From a checkpoint of a small mixture-of-experts model trained on Wikipedia: 12 layers.
Below are experts of layer 9 (counted from 0) of a mixture-of-experts language model. Rows are named router (the router's row for the expert), gate (a neuron's input weights, with its number), up (a neuron's input weights, with its number) and show model dimensions 0-127. Each number is 500 + 50 x the weight over its row's rms, rounded and kept within 0 to 999. Numbers have three digits each.
After each expert's rows: a language model's description of what the expert responds to; "comes after" lists some tokens at least twice as common just before its tokens as in all text. This comes from a sample of Wikipedia text that the model never trained on. Tokens count by the router's weight.

# expert 29
router:539414479476563526465478544567560473461489512504511529521511435592470469526489483396537555501378497452438485450515485515490409487503529396577546438490540427542487397510398474522485533570559538546480536469471484380502562567419558488545499520480452503477509499513427446614561511444441443562587509502483413543532443522422473473522484507480515437501543503471469431550567383450465499458417
gate1:538526575546562533511536455490415581430497474519439485587454525614519447546509584490467462487422549517555469483456583542456385518534591507513489442427533489512465454494462466510472501600529572425463455469542560537452582518481554562532588564533377571501499503518358450493586546524446482535503489493448445532479466528478459552447483466536444487605487511546575540520478447475471516554524
up1:495491375497539433450459546484546506624485502474552532483567517493408472520501503462503461496514469480535519509562420448466521450451445487524447568528412397438512550476549547466490529467389490541557445451478446479545397538495451543449426501516600432491471512454612531414387530445504543477478437473562529485540531565502547540546587537446563491471542496419432511487488493523422507414426
gate2:492545491460474500486481555557482485576535461403466541509547495484443513553478381413554545545524534508465579472513572578497556418455519446554518435481457465553437454613361492549475509557503476556456523609488376604469511527408525473490559495502487479422484428532467425512478501501565512444528487520491522506514499481437465606509457503473427371513458481484477460454467523470425478453575
up2:516476541483417538447558516423509420387455482535411448472508539395598493507501481527524382571477489530563458515491454414511471383534480508479531555458441544510526595453507558497543492518431427617499503487497498516516510494420498477488537551463473548572495552554441513470527452443510498493477462604519526533514529403494474510475519547414408565499425477522460587613484580541573496555492
gate3:466550478447486495512495489516481579447502440472507482460418483561495498511575537495385476550500480419435523430489534470474460538532401507549496461530543415462589487387573500500525578433368525550576525516453564499532454483464485465446483551523575415628498555467440521492428455442403593545503555520423489574451534521452479482504516582440531537577530519495496540485419496411465475532471
up3:559481452460598461524523472475497490614476478375439456514546546541553483496511516435428536429495439586518578456407456449546582483452509452487463533508509499590479520485448564563567616413503505429550408556488494497502519481599540490485477489556521544506467537500431503587513485533494523375468515574550572514422434490504595450424559482508502497493492505447519559471404544467425492494523
gate4:592547482457595500464502498460558474482447459496437439489416513478450525550468429484519480472546501451490473516485574479448617538518430451590493427523604446418499452526539471628581460441470628504487427499485542413537512570495555573552462437491460498535455459496560444392577569491493571558528523450503501427499516466523485506461587395514496546458494486518458576493473503532549537544461
up4:505493569563584489523515481496529441578541463526457425493415526499452467367430432538463435453487487527511391459527474530469483486494483461502474631523446549534374494546518517562560443524495513550542532496513501547504516561476557506468551399536515531482545451493411485580627507511593478524548540491524504533485479413440417529453593494454454530426580472534470505549494528436577432490586
gate5:551474578442558542471422482585577481513474584461538567476495477523389469496461559546503499490457527427537512511445566469474478566501520421583468549429565548565503559578535589536529469586510516504429543560533448443472475460413611595535446498573586437502544513464450429586546553525566456477548525498477442465477509488512552583538437491531518487488528501497438411530451499397498485458445
up5:537517445530521544402440441518475512461443532482458450540476494358479470416473463474492493491532443542536459514435568461499501527473483477557492410609508461546520522456503439494437452514548526597515409611530504486534404401495468459440517519515572466525507514506499584536470492520411526465545624590485561522534580447504503431494359470536461597443418486534550487483512483516443449528497
gate6:521442437491464502494480417543540453425581443508468485547624507574511494452497547494554567479540527452411512431462443600495387417521479442546485483529470488490446455510437441573506551528486570572439576518481548466494496587461477486467460546427490525522509579457479458621591454485470516483541527550442454464462455519399492390484420444505537534489538521541459542464641479493490520530513
up6:520501534510513545456500460416532470503564462562490504467412481525479553418457407481459455584420504585511419509494470463517500603515479495357511420489610501573444450503432544424507479586540545397517516477486471552505503545484506573540449487427469594426515554450516513446509478497510475448509590442482467568526518503461541483647503552471497464508487541522482453528510441553430422535397
gate7:552411449540474461555431589459395494513497554474460539584468507556465415455500472498518497485510463509477480500547396454471467490492405501469515510550484485519525470485407402513463546535525482527537574468477472531456546515487490447584521473468387476382435616488487363625457477492485422495552497444488498459459515551402480594490491500551544456577464594531479471467559494476444442468474
up7:605508476579557548429531550475433611503566472530483495460448642468543447573500548502455565505487560489541456527562506480555532475588422580467502554506494486381518578477530490523512456541570438525492434480550476449444474499547541550499596497470404507535554594526455517482477491524462494517636508414503468513532433451514461549554454478586418554441501559499439549518549515456479516558502
gate8:598502450620483498487493558538416556466523451497474626493428510417397592504509512544473483590541515432539511583561474484462441471507512511591459538405551469533550432482371577552474543524426468519491544477476537491526445562520537475543566531448457480450521534525493448547521479497511479494410498489546550433538449555447533431429601563477539482440504548494473550574488590500457452523466
up8:602550397547415515457430536476466568508538511472554513472512616402512535545573535484447534564550480493491452559590447489508521457461457509436562488528526440553431488544371560581471500566502568569381496464546511504516495516424495598475499491438551516439518568486563437490406435571436482535497501406514423481544436507520501528498526522428502478570559538482499543497520531473458461582489
Description: Place commas, sentence ends
comes after: ",", "s", " in", " University", " County", " Country"

# expert 41
router:509402404479551495417478488496552411463500488433538392448426515593531437477445537447541472564530562458490429485511465457505505458440552518577525369430584418559554482504496568361530510487513545595464483491473479514418636532491508457489512511537465463438472455580477570538511489460482423432558496481496474444550484471421510476484531493509475496474514535466490458504562506433488601491442
gate0:403487556468467551571441528484422429529513429445619592584452433633505495477444466461497482511475463515514529446523489467514602538414466503447513400512539468577520419462493535495481423502560414494533534507554465515512492487511465498503552538445539501468568536498502487519529511580342526464517488493578540474439391475450521441444466555576549460522532403489523428432441505503459503469501
up0:487525598489468567508387428423413496581488452526520476493436489562534441597498478425464520541495486533610541415411521550459496504518448563473489485512470576458458452524451507502517409483536521516444555490505465535408406474571498496542450516442566476545532491537544485549517466589438529590512482429544520455504445422567396434451507526612528507543494428453556487511426503450549466549552
gate1:536434563496539429473471471567518483478477443423449552534515479587519421475466551560443467491435481544525648569502545456545553571490427615435478417419441510466512514525579526509470580496480520515533399470470517417485507524488492566510522482502480531481508384521506378525471557523520491397463458504371514539469515517544479594541510504442461505511540437460498550605496514481460598506498
up1:576531499486568422465457564482546474506486495436487566637458441512535489546480549571452518508523518487491564469483514617545485587465443518445500448420508506493530503544616473572504520487475541490505550479527499518500438439485532495576596481456538579513344438523505508505407560486531522463503512552386576517442561450558492525520465557572538589511519475488472554481514467413535630467534
gate2:511513422510565530393549579418491582501443513489459371503425573597550482527462574560495542568493499526478470334500458573511538479472502519437485450503520523624523579388483474491523499495557520424529526533467502457536508497524561531498477544512476415575429461416525516538479430546504516527515555508520447506491528442431446548584486488526487466479560566455496435568517520499568526422570
up2:524505506532508521437456497422494556544578560406519461480377578569529489552447647546509452530516527430462429446450460508492516487561504505422509454498499554448536556461453496523511490490521458490516411439543464470510547500479511490439481457448364430578463433510472548493493497560496398491518590543459415560469487522490450603519491522462474485532598542539536474570594536565598497439544
gate3:523376623493552439454489570453471502584504585573450462516442488547488438478478481434411453446491560473527461447448521491507451445482459480549508639505368491465526481470576467491494467436528471585451496527517496527501566432505469403433510526468560482531512454451482484480500436548442486488430395517539486443524505528554471398554440559499508488470517471476493569376520505563580568526500
up3:497547401489483476473556469553536596524484567509539463563471445476468459526560510490523515586550540590530433486531546482520462578552569447443546425524531511585433517478485495592551618514499443477534442511497495496418535457499548520542542558534492404516514482518420574445400595487626533540467547452569472528574612520522502491539462410468503536505450470529456537539625519503508458528444
gate4:561444495393473500522609529458437452504462535512462502429351360550436475525446516472421460492586523408458582528525480527498438571518525553531540542493512564502463542480519492543527547406469564519576480463521559499457529510498487532572575500572515513455472525489541526442583495391511506463545479472464444504509460456570561449504590508512487559516483489603451534541465419579518558468422
up4:467494452457463532416484452471543465441496539492560529575484527609468445496557464529472541499522535603515578534427597566521512530525532554553532510491501576523426440505514525525535417416429578540506445494550506471476537524592446498607547414519453483414535521518598554594614606490510478489535521558476478519609465474507538453458535449521580505490556504484458430398529509479516480455432
gate5:476575517520518602429443447582533556422502470574550514477454480571430446532408527485500495474446485564469581600513469516470460431454527455435512477537497537549519389416498551484543547522516439485434486464430461524464488489485454573568493428493521510530338543417511413483540505454498511464435419385471511552464534455472553470529421498523510476599495477471498452503526508545440465606509
up5:513506471471509535499469448501470471520597554529592439499478560488488456572477492489431495563528417464413491557490462523511523500563500511495498447632433636461548554462476553560531490428506501418497524545422479550483535528464546533422470406584529482520521402489482499421524461553454560536478495410460426584520473474574351515541546531608497492571492492449538464472536507468474405514447
gate6:584518470560532514504544473416495515511516446545446445515515468518459546463451526525528546531577477482481454503309492468503516497508435524525526482484606513508444565442564530512476528389490514484494537470440596394468484410496497527526532442545479422510488447498556529505417465469487486443510448464519522496445568517436510488526443487426444434533342516512463499602569466511357523544568
up6:507506439573588562453401465529589571459506563501479470492544490546505551410470445414514596396453519452513424608478457390502516469520504544563506503451561450449455543503563591502473525455521573592538497455491547506537494448435562550466523524495449473526544534582537587562467510516485526535579485555542461575470523455437482478518518517504559477541451512596465466477502472484409500637493
gate7:550505515543539516493420476564488502505494560584505491506444631513450569450518496519465503471552475422527498560533514605532485457505533463507489524455455450418564433565567408486490514625549537527386493475605552543457568504536539513512556417397580539585537500527503513560576493497494513457473478504485494463445548479486474483512471636565472544547576543461504496396416445464470573506458
up7:649427497496567458506529559567516418530488462535504465444423551508475474626537467508557527528478553514566508450554480525527506326468555473515496504423513548517464485525551534559538374416521553545517490544598620506480526436447480496471531497519505434539523479508624506560510556475517523463513445455480476548488435484478436484481418588515485545450510495504490549409545477435455511478438
Description: Spaces and re- prefix
comes after: ",", " the", " |", " in", "|", ":"

# expert 42
router:535408392425598454475546494503577428415513481400547473446508419537527432441503486444534530540485428508430395511475434528528427506536507413591537438458571430529507483531495491518473513499515543548522547481482476435539502527377513434612555476562447512535455432523432482559502567454543475521558497484519443484555548492508504470434497550465553422479589516416482505565571444471476529453465
gate1:465465420447494516547491464468495568508573565529556573536526443525469465565499483390537501497511528559546531499434557584516495451462490407482494557475621505541487486493506467524534453478446470475498416437575457538433429392466530503500473509535409522476526488511535393433494547452493547562497479459438557421599513599533533483537591548537602424483524446517485490506373381543499507483514
up1:539454472589499425546543594469456527400526533510453580504381490403505584510457523485483606568496466425454482555519491484503490484415424555529487581493564448502452531463486428542479499564478531505432465551558465488503485423476488481444560475517497526482502496553445584543516510510506482427365533504495512583583511456514488460454511506464476457369459463590579552454420585495417486516474
gate2:558456439425503526521523552514571500479478432450509513491474502437586478570498516458547574493508512439478516569540514479477558537553518527438625518500536467489598564574487568469462493443471442499586505474558470599469539466457470498531420481458615543474515459478479633569541484525565558526525549538502507565535481370478525471392559557479436469405512467430445543458456473406451462459465
up2:411519533637521487548517455511524528541507500509459598459547538498432512476497524586431441475602523553494566604461496493514420519501603545660405500513482536552546523430575447451453527496419528554435487541544534479513542506513522485549535478541472485369466538466547417499485493466473507511481497473424504487495439553555483591518452453503624488517554549580513505518581484530498500563555
gate3:480557514490501547453443502565468515580444560474430450476582444539544565478510566495470472488430484470395520448460541388470496491497449483540513509528493449454480585455541456454614495457556424540493436621466508532501597556468532479512623431527569539508499497492470510581476529536514558578633487506597448449550478475547494450529491427551501563444536513488575499536514426612512492518531
up3:570483562574524445501543519472501450479511482497559466480468457484332482497490454567431496479500522418483481497504451437509458484454544487480496485549507540533489413586507466506398476527433464481428388408540533498509421547532481549463489545466505508575483503518514516464576485493479549477530474590456623525398532540440567502486560471373562499524512518513479498381560515459517418410384
gate4:499468427434580432476603448537454533539450586506558534510540523528487434565505530496564541579424477561515496455344548496489498453596514509512511483535471494432467590605527505607491460499509471453503560449501504446573430593444486552450461461461491474477534508517548492543484413468512442481548424507528510472541455455435558515485532554396560500616522570441562432541487430489508514536453
up4:477468380416521456490584420556482526532524509571548467585516478556536525510436572484561513538451455507522501504436501422463538486518510450534491429465506513515487549605442515579578432486569545426438490480513493461621447547528432570528558478505487521480499453474476442525453581492374475509544542453532540536525452469464570547491411496401502460501572626467538463563468409422483491531542
gate5:488491555535540412530479470509551505483508488523456463461434572507405461384513549525515513443447490475456469495488508491555446471561482468504537507508519507408444471535580468504542451528444496613622548605487510550510475538441478534594513536625520508563460462541475443500547496469579410454570467550421484581473538440532531525581431555483519504504555401539500471533613552505555602518568
up5:432548555509485425499511474475593549505412615438554457515529490441506493550463421512516537563508491530554468502527535424501462624547427482548439545481622528539535495483519415500501509562418511411549463575481425573468520476559536506546529533444412456615470424501528563458529496577499518532548508498462550435562519403437473545457494502564532494475552480434422530468439500419552566503503
gate6:516427510480632568460471531559525458535501515452564533477567436418579487484484475455526508557526524459456535531437516449485451597421529422599523463467495432539471452533453514471518555512468501489538570442522526419484374514466531455472487481440446592466546498568560505481370609467485523451449488424496480473447465577454537544555586529496522476527510536512602592464574445454529454499459
up6:516496495460625521481481545498500523554521562430566574501589475536446556357488465553461461531478478490584434472514506510412519498525504538496459587472414485542547486593485504515477456543472472464539560439499481505524512531601567571426460544523622467527510551493545551465553475557445462526491518496520563459470506446504562590463556546453479583550360540425417528424471490445439441496485
gate7:553499539520548593510432563511518578506472513523508463370480475527524478555486510458416497524504512511471448505475477571494511548488437465531452429448429522436483486474491464523569486443441615473569500367471499504474596488455535469462434506616479478586581540561469398498504568521540553448586539439490419454555494499516498548506516518517504423525558557424610492566583410543544559535500
up7:502491502517459466510481502519498527425398480422505570588506532434437520512575504485475418495485531411498554483457555344519595504526484523544507538484529466544593500508604494464458448588565430538423506598470489505490419436529440477551518463493561526423461509466469611520543425487486474540380551548545518465512475409524490492475515457500565495557469462501404601430476515529431493446526
gate8:415457441455575550470516617516424484438478417502459521519440420512512490504515492477457539607511458429438424497505437446449488426451456471530414475560567517460536449532451514477520572513389481516506508454568461577550430434476580519468432521475487520492578550545473541508478539470539470492539466411466566500468475539442528447543578550392622428473548534580525488553459535483570550479536
up8:475468484475543493480581498477527539483562486478470580491527512569511512539500469520508547680479521406439425570557401403409544477476473518559488505479500577399542520509467452551501505418491487400464562516550531550508558547511582452497497461462566474502548640570543468567468561479495426507574526465454534468473483492450533554451564485483566453442596494473445522498492534602543522457474
Description: Commas and colons
comes after: "s", "3", "4", ")", "5", "6"

# expert 1
router:497403450489584426453502467499543481528532495533531432424456498523388493533560545423471481491499507478410406500522536541442429547502476462533507462551502396561606497560391481417495443448583472599517568525597475446510538557450556485560557583536560427501458452509451543547530519473500456531494442422415509488534449527494438467568544488558534540496510594460440459524551469486479583475505
gate0:530527485503518438416433469391509552522529462426391520417554575509545546520488400475517539668562481447529570512466431523508571482483501519560522411515509498570503458514581503465490537532425505576536477486470433503428453515452411506482494458495508446440521508497512453526555451518441471518441542454463578342557503433446530565515536483503461508552571556500429463580514540487491484474424
up0:535494588419529555521460427547509514502527465545532502542467477594385440576530481430457474479494582465524434558528469578478474531497534383518518558560581494453522507552468585477479517567403408526567552505517491493380564495483548516485515506528604553473582475498552560590611516535498508492470502456341573541436481451513529470483494484574501476503475459473522545497519440518540538564514
gate1:565520536542424533471479539437441518541497551502546444496435444586529477563472444468467517524542421500482445549528414501498400512534467468447585555546424476500484579480471519425434487529522535397520520489586470503531527469469586573580448527431509554441442471510421522519490452469487519450510480386494420488477472579484474424481461554539542489502485593539388499462548558453448374586570
up1:464490539434487543610469530548538487472461489511563519564450483515435510484415486469563543453425477470560496514525515508555600456559490520535430490488496489541509544540458472529494391574497496380481449592405420484482559495499499523502457377496463448458563629527470441490566595525502525504543455463522524367458540506444379452488469461471537564596499486508450524457483481397517472524460
gate2:504457510549552460422490479511492486490450546543488459550437537494469477523473453492479480562569513515496504503395607469430466451523401493487468522498622451481554488518489470524567566548520361534517469485489433554437447529473475476485601633490441496388531540566455513436508611508531522554481512523465547393557473535452497554549532519427506584564623506412487489506455426496533511514557
up2:523477559593477559617558541447437477539501475581474401487561445548496580515436509472591437467492512475466459508502580421498485428456469524537468426428491488372546530448552474485520484597470534544588516499496521542544536521561510562512525510516516547577493442456509498512588515499500544527526470638565469497486548575531463545421444485488465449516627502556541467589501476519421522489412
gate3:512437531484492514471506521563426446498509518530511410460428492561530520454543490510497506499571434562447486517535486531490445507529527469442514523482464444424513459510507501477552436469559459442503528571429401510574541475536564414474497572571488556586492539492385528523527550442570515570467448568506434495483517470456609516467613497598421500541480462369434520383552504544391585481492
up3:454520496427489448531565473391548496586448517489400593457418475579503517507488471522504524512563474486500394470452506525509481583558494497490505476519483447469496479596475476539463608572521412531521508499421427517470621490506513472431424499592510406500438476426517503458447492522512535643524554572500452481517526485564547470500453421543455406491595562514519595479437444490481484512522
gate4:465440502552475458513452557601526584598513518501452460424389496554491466479512533451422406546466447486562526468501569507366467501447444516442568506482544464491504566540509462404532504516547433503481598481494522401485519519506531470495507525465499511487488545530515405417536571488463480547546502523575503525489508563506527532529571590551517556568507511432524631492547367574414526456490
up4:534402514476434524437558530503507547596565467493462443544390474591532450504520557500419474582486508448510525403590532565476554540569430552517491512549513538520511450493432555539444396480518380518522551506557463408513494455533484524484532452528568343458446492464473522526486478505544482560564548421544544522549446542579500576460412539487533503487532512485494442423523466437487457452450
gate5:442535534504490479492470590560520458481516526572510578454525473499552570553549474497434471541527459501527368558540529573412386522435462495538475494519515456563518461436451460506493486448529430555418545510473489493523480430490604517493561477496573539556410490525480553597523533538470412449484514457490533400438491518493499493437508549419628511455466492461400417584575486462407521565521
up5:503524444483501524455466545515477535486557552522430486447508490482500546453524469549466449554509603486565477499540482439499415503582468437521517539478569423552558568512500550447480461566455553433514547436495475484533629511478612359584441482463453552531522600459533503536420473490569520500440365497456505498410410484460439517495554475552515442502409451563551597491514480472541546458498
gate6:491454490495435611441459527472474548550442442505514528478404525508541655409501532479554460473500594452483499349463406510483424507450507475512497470549495502565474411507472497438500412490598426523452457498505490517520540538430441541505561476543483537508536545474527558604478474410511503410457573494479564403547530508577389421548548511459548503520540477432484517528493487514490520522546
up6:515481453518519544452555395472522504467482583434513542514416541462456525505441514610432514552552556518467490480450407443524493482452421558487456483444464504438565466511503547455544532526394440447396514453510477530537442563509436513487540544528478471506499579495557425485510335493498428493527508487533436515499417458559518495561540556583521499540476486658547455453550525465613515497546
gate7:549493490622481509421485531517423511467491552480547522492487504535516547506492540434512491467481430477539501436445459487503470452486505443559520478439493498471529539602457480535554517511441469472509572522518422511443421482570599592461574497385396390440475455545526534539561631559564523527513446524458487457447541478489520446453590548499574459603502456443417435594498470474559503586504
up7:516410480516454412510553562517514464551493569475536610485522524483532496492562542528505502546498525548476583582513537466551405560482533492572567485492523531442581503550537576544506540391447486459507537543446419447453552517473572536442561466452509460532477532451460518436493547559429605483528433506479593521392549503533501561542579553545521493558557442414509563437429505405526596531531
Description: Ordinals and rank words
comes after: " the", " a", "-", " his", " first", " two"

# expert 52
router:528452449446542403465527541435574440478578518474564474472503518490404462472511553438451535506446565551403471460406488480475472553433514512564552441472472473479520469515485546442554497468543541578467533505496458392473486633428542407532513523535399443442459420533482554493467473492433515542507464497413508443535394458478536439496516583521532570533579562474495400491579435471464531450506
gate0:523340505508488488493580514546484485364482450495538515536504451555511450552513516489479435456440429539527509538436524478494550479551453475457544593552475526575496502485513417513538486400566544467496492633513429527512550495428465541434503479465554542539541458507484529438459433447459489507368540497507449400592473510427477429533482528589481501564440467456428609493413503505469533464478
up0:557402493500534399568533492471419565390522466484603468526515418493414474484593502554491499469481496503514457556507502464477553454483556502511562527482446565455458438483509474337538429478565534558453493443445443388479570571419472508457457545504468494434449512539464490433431469494532489398457543491568463471491565524508512430499471524548466513573472531483414524430460464432593467518466
gate1:499396436356537566492490460513458579570513625527515492448490472542536481458536458480509522552523447506538475499554434453562511454512485621569489460478435478444510458456507511477474516551498529495436499516545484527431488549499524493460438545512481452405537524467556512483430484590530425450444606473371520504530483526483692517553548428487477589512529513504531488440463463492452561457539
up1:555493485450523487436473527488552511450504507560360460481487527593507546474537469544522493523443499485487488513495482540488565485540452491556507534602487422405460472520518412581470506546501594560479627527425632466505455573495473562520473553554531420506510526479502489559525489562551548474553482503531512532469531422460489449522557611386493584503354432536518542496463550567527447555533
gate2:462394466541515470458420454418497549472489529445461537561481541487461466483531514513497427558409504615500511423433397577565519502387503564464561603507455461518435527587492495449508522503535519594512418439510581494482509578480447549550496451489562450464487473435468463620569545544514498510393556577476513454528601510484454581503529550564499493493520482549528568453536483492514570500495
up2:531475581473460503492557501471497469496475538483550513424515594420497499657407538456433486535581488476578473475550525525485419515545539485546492429428458538501434581433501467550461487544546603549513457561527525569482388569449576419511539476536430587533497491526542584602402515400479457501546500518466503519488537457508553466482486621517537442465488512479480412480487468472436525522520
gate3:491516508453542506492663587530451549466562497544397534427532521426487541462567527456483506494477473453553550519491565590538535483491513526476499496449494526474497429562490535536470446549540446411450538499455449511424454504432498528404537451583474529391498511624371497523456464481433499467528523459580529531510510550523429480472564405505461602508513522510459485504479487579420383530499
up3:531452532484527446521412487492500495457439555447541420420411443417459541478470552507446478515524493476414440497491542504515341499469449448488461472487503450535561584526533478560431402440530536500492532444512522501564460553530511524629470472474412546457499542518513436515508525421492556556406539495426465630535429557493520398493446505574467431445461434464525496507535531568525516444558
gate4:511432545535508532449536582442572451539592503465489514508589609539506493435511548438521536513534587462521449483601468565546507509470514551464558445533556438525543491457538422493601467512460451422486437473543511504431552463501482515598520394412475562438456447551440509540569530455475609529527560438505605550468453499548507510428448478473550461513506449404536514487533449595545478442502
up4:611515503478435541550550500526454539495565489343529483556517496470463428476499494522517534446485445603488502480532532463478540562549529470413450627583482515440533532500457578466580616572547590525526546441513466451490425514455454571553518501524476431488580571460460531510532557509474477440545501558561458487528529527506546614547455478523433451567467532478463491585531491499515575405460
gate5:540614506440551511476542586384468532547472463480500474491582440493493601555449520531622489449504534496482436437492543519562520473460453417532566566496534523570502487442492444489514477452393472547490570576444540465479478492489530561546632551558468496537382456537533573593567534520505555502483481429456489444520533483490619547437511561457522468531472559539451510513502526562442484553546
up5:467467551522548509561495595444499442605491537454506521480542570471510530488375543449595509455504574528463514528520534590566519473469397425468506545494481526388469520531547517518598520358438542552511506475465489461494517505501529496469460573497494556493408449543467427516415508398494495500509417467545529530467455547490535510493500590527522372491514503559466460473466501450348478540551
gate6:553468405539454512465628560516466502547466460425550508473542484538477525471548491503467564477431506474545461540507487474467470550355479559422584523544428603454498478515409404519526473437504445564449422418478525527512455534422498582455493374482397451505558386538569501504512402500493467519503516448475519515418526523556528542512509485460525485508531576467516511543502508448516466389454
up6:517417541460527555446567551546503423467520477507567439549488481479547594395454538461472476445476568521438490457440537419451486472477572626539564433536457492399437554455395509434555441461526462502480392526503484465514554583527507485593572453460454516478589416437540465442478505442421425419508538493559541464409515539561519449491588506507499480456514517471530447516497459492474473530494
gate7:527460619486459492503522458539558452428501444528541482448473511559538516521427445480466410482506560462506462415466546493542455404556457505463441510483405448441382452546574491534499453495467512451529488534571406572523502498464496525589463503579488403433466457548534519545532529505411538445527485573454546475404470435498437568509440483602572594510426542476540486459501512512524530514621
up7:522477481414555556389487506408474547587494561461519531544462540478533535462509538481446531465474501540534448547492579603605533592451414539392494450557483398455487437554512469416522556624538567541580488465488522469597494515581587532527445468508490608530551467407520501505467503470474486570458491608463491502448436502473487481502536490528479427494552491566501495467490480490467579474535
Description: Noun/verb stems
comes after: " the", " a", " and", " to", " was", " is"

# expert 47
router:496440401426591477430468480447574395452521488441514424461485490567515447514476570476564513534491541459476433483485462516522429422494584505607491385490578476538524506558445542404527534518510552577455492471474425519451621574486558486484494515535437479442427417547511561531461498442491446462568473492447493459593505484408498452482543464513477521484466530454418448532590488450454552527452
gate0:479569522477398530551445478489431431504514521450591478444553489499449611435523516477478477527520474474464530424677470486476491491520414524527528452618445489517470488556401573509472500488488462488474476497627465470488463454535445570450540504485502519613544475446512439481513467544402457554553556436459547497533517469465451551533483398523547565483424458508448584472490528445529513581437
up0:464535487512503480504414618507520473416514539491504525502468508460526592530484464504419517543425450458440519362587524494572461489531460582528504450528535539525513500556497628513556473598565545534486483518553458420558491479539516488426490435495458606518487491493521527442596405552499583606534482417477519456500544452406432520517446504522586467542423548550520508509498567452567429516478
gate1:578474579466473517463476586520489477477499515507465576454540417465511438509519421521500451527623464509492507455579587604573515471515563387524502493515502496519565507562508453515499576532470494559507339447483483502480525474470486530528594463583460428550452441494441551528512585523562559498533480532526618412524491521393501591482555453520521601486440483546490548512544445509538540526558
up1:426502518406513420617527590462423506457492468525500484496486499519434401552408514516418580474467448548433514407472558506478532435509469495415441510468511506515572534470522492453511444567503541504537480573439457527467394483449568488546494418460515540611414579543592411490509469478509516446510498520531548480499500466590431411592513439437547425553541477485499456523462546482539508559463
gate2:523447581498556501526488510503524490549456481478423486418546483479584541488557523591458471519475444424413468492502479559468459498471506455473540511571386547486408362520397465517477499519524525574525577508498460510457517524494511480531504500502416525449573507544542601625521562504565497453546536450550572427466524403508523533490568581496447495456404567574490604473481435560464429480482
up2:556542428470463500577437525445415521481552488526468497491470474543568489569526527488598494609475550536517475521551496578433514446499508423498451424444533448473425485476534469533420564538531502507549532541496489450517471507447461571516383578593529495510526428486517559366440554402488555496499473439432477556534517432534464523508483587549580514532520421509456503498453397373477561547504
gate3:602423472478493500489464468487516468432507575552488509465467516457515452529496561520465498528473434473470409476583553440505462557507515498425519490530569557503422468507568559514504394408376466526442475555554486541564450560461421538468502477554512545519453578486546586538448580485475543568554530514377429496448471468434438519489586485444478506448467401565453492500559371567479463473502
up3:501485502363446495579496415497487492427544464495514538501503524394413415478515476439577501511406455523397453437537564505396541437570535492482437478575586534513500527530542480496484388409542560536520531526562429530572535489474425525452520454516494487510470542508509511547459553488439508557537575493415510558523483485437422451414570508440513459446484474508439412495616547475523503525490
gate4:566619509459525451552482511433452503417536498384518443483497498479543477510475521492396486538523434489499490452446496478540528410515498449515568540572476508491500490513530471516487501555574519461408543420459498468521538507460497486538440466537375564497435493525500420524451543557447446459513485431410541468533546509484474526558542613416511548665570579574608556517542439456526472503463
up4:479486449460482467491575566523473458521495490539520402481488517530404541510418433556487568524471504515615528487450504471587462477483543447576479442602456427414477547442484484593456558478512418506423425463498495455526530518429563516453512419555492461577482567519562477486588458585515445477420473503429509559458511505462588575531443482399548467482552509538545461412460498549560398491490
gate5:491374541505437488442489472506490577556449458527484487543526486471487456515499549537497472434527560424546474499508558482374441461627448499570576622527412455499499505387516465529552476496501571616552596515519453547569498471538531438521536553614491559438467505564497452432596524438491540471477401482531491439469543495457480458444487519578479504414548455468525492460455529550487485511521
up5:477523495494426419504498468530503536489455442532549592471506570539446533527540452443589431483447540508517577538373458460408472565537479519481526445470510442487479463588493439508501528566565495458507456503494540528458588522454468495488525485503407563471572380533496513521530483456532562492534587429448494538498475556485517453529585372341513488560468503524521422457405475573486546445562
gate6:529461557465444487509541516476479484426529486535422522446650511439517488509440445426496472455566389552510618457541491449457510610477586517510551470458445523545539424468574538522432472441518520473502541530443461477503546387444493476513517464504436529633479398515510507578464482504550487476444417509485529461494499585463444481451443471525516548485385480477488564535545633524517509485531
up6:455481492492474524528564487520509518562486514498576515503391477592551468567561564632490548531461466425471424511480477554541390421505493520482498479541552478478441515499463471510516512505493428508528505427476539463372545612552535514503532602481569396466527543542436475527533467572576459575575529486578558462551519454489539453530548556489424452536534452418488393457451513416544546455511
gate7:448541490513586468431518463482434500470487520431488520425500490573407437597442525567566462523528403467462572507415580499518470450406462491504544551452521450583507486474518385455471504551543573483499468525565562487507486530567414579470605455469520540483440436434576463566525562480515564506483575466437541501481447507491507452489527482453510470525485555464564589465517442540611586426476
up7:565432463520526449453505455424424481507493508520485472500512494581502532459549522482521570581502466436376487475515461539447518538453527474461590572499648497594481605447413519498499496492560563511573437456564563532469446489465496460528471517445483554546426520449472555466481447475493544477519615550494548476468418459467570470509440477469568477554504461371440542364501495506473560451467
Description: Spaces before numbers
comes after: " |", ",", "|", " in", " the", ":"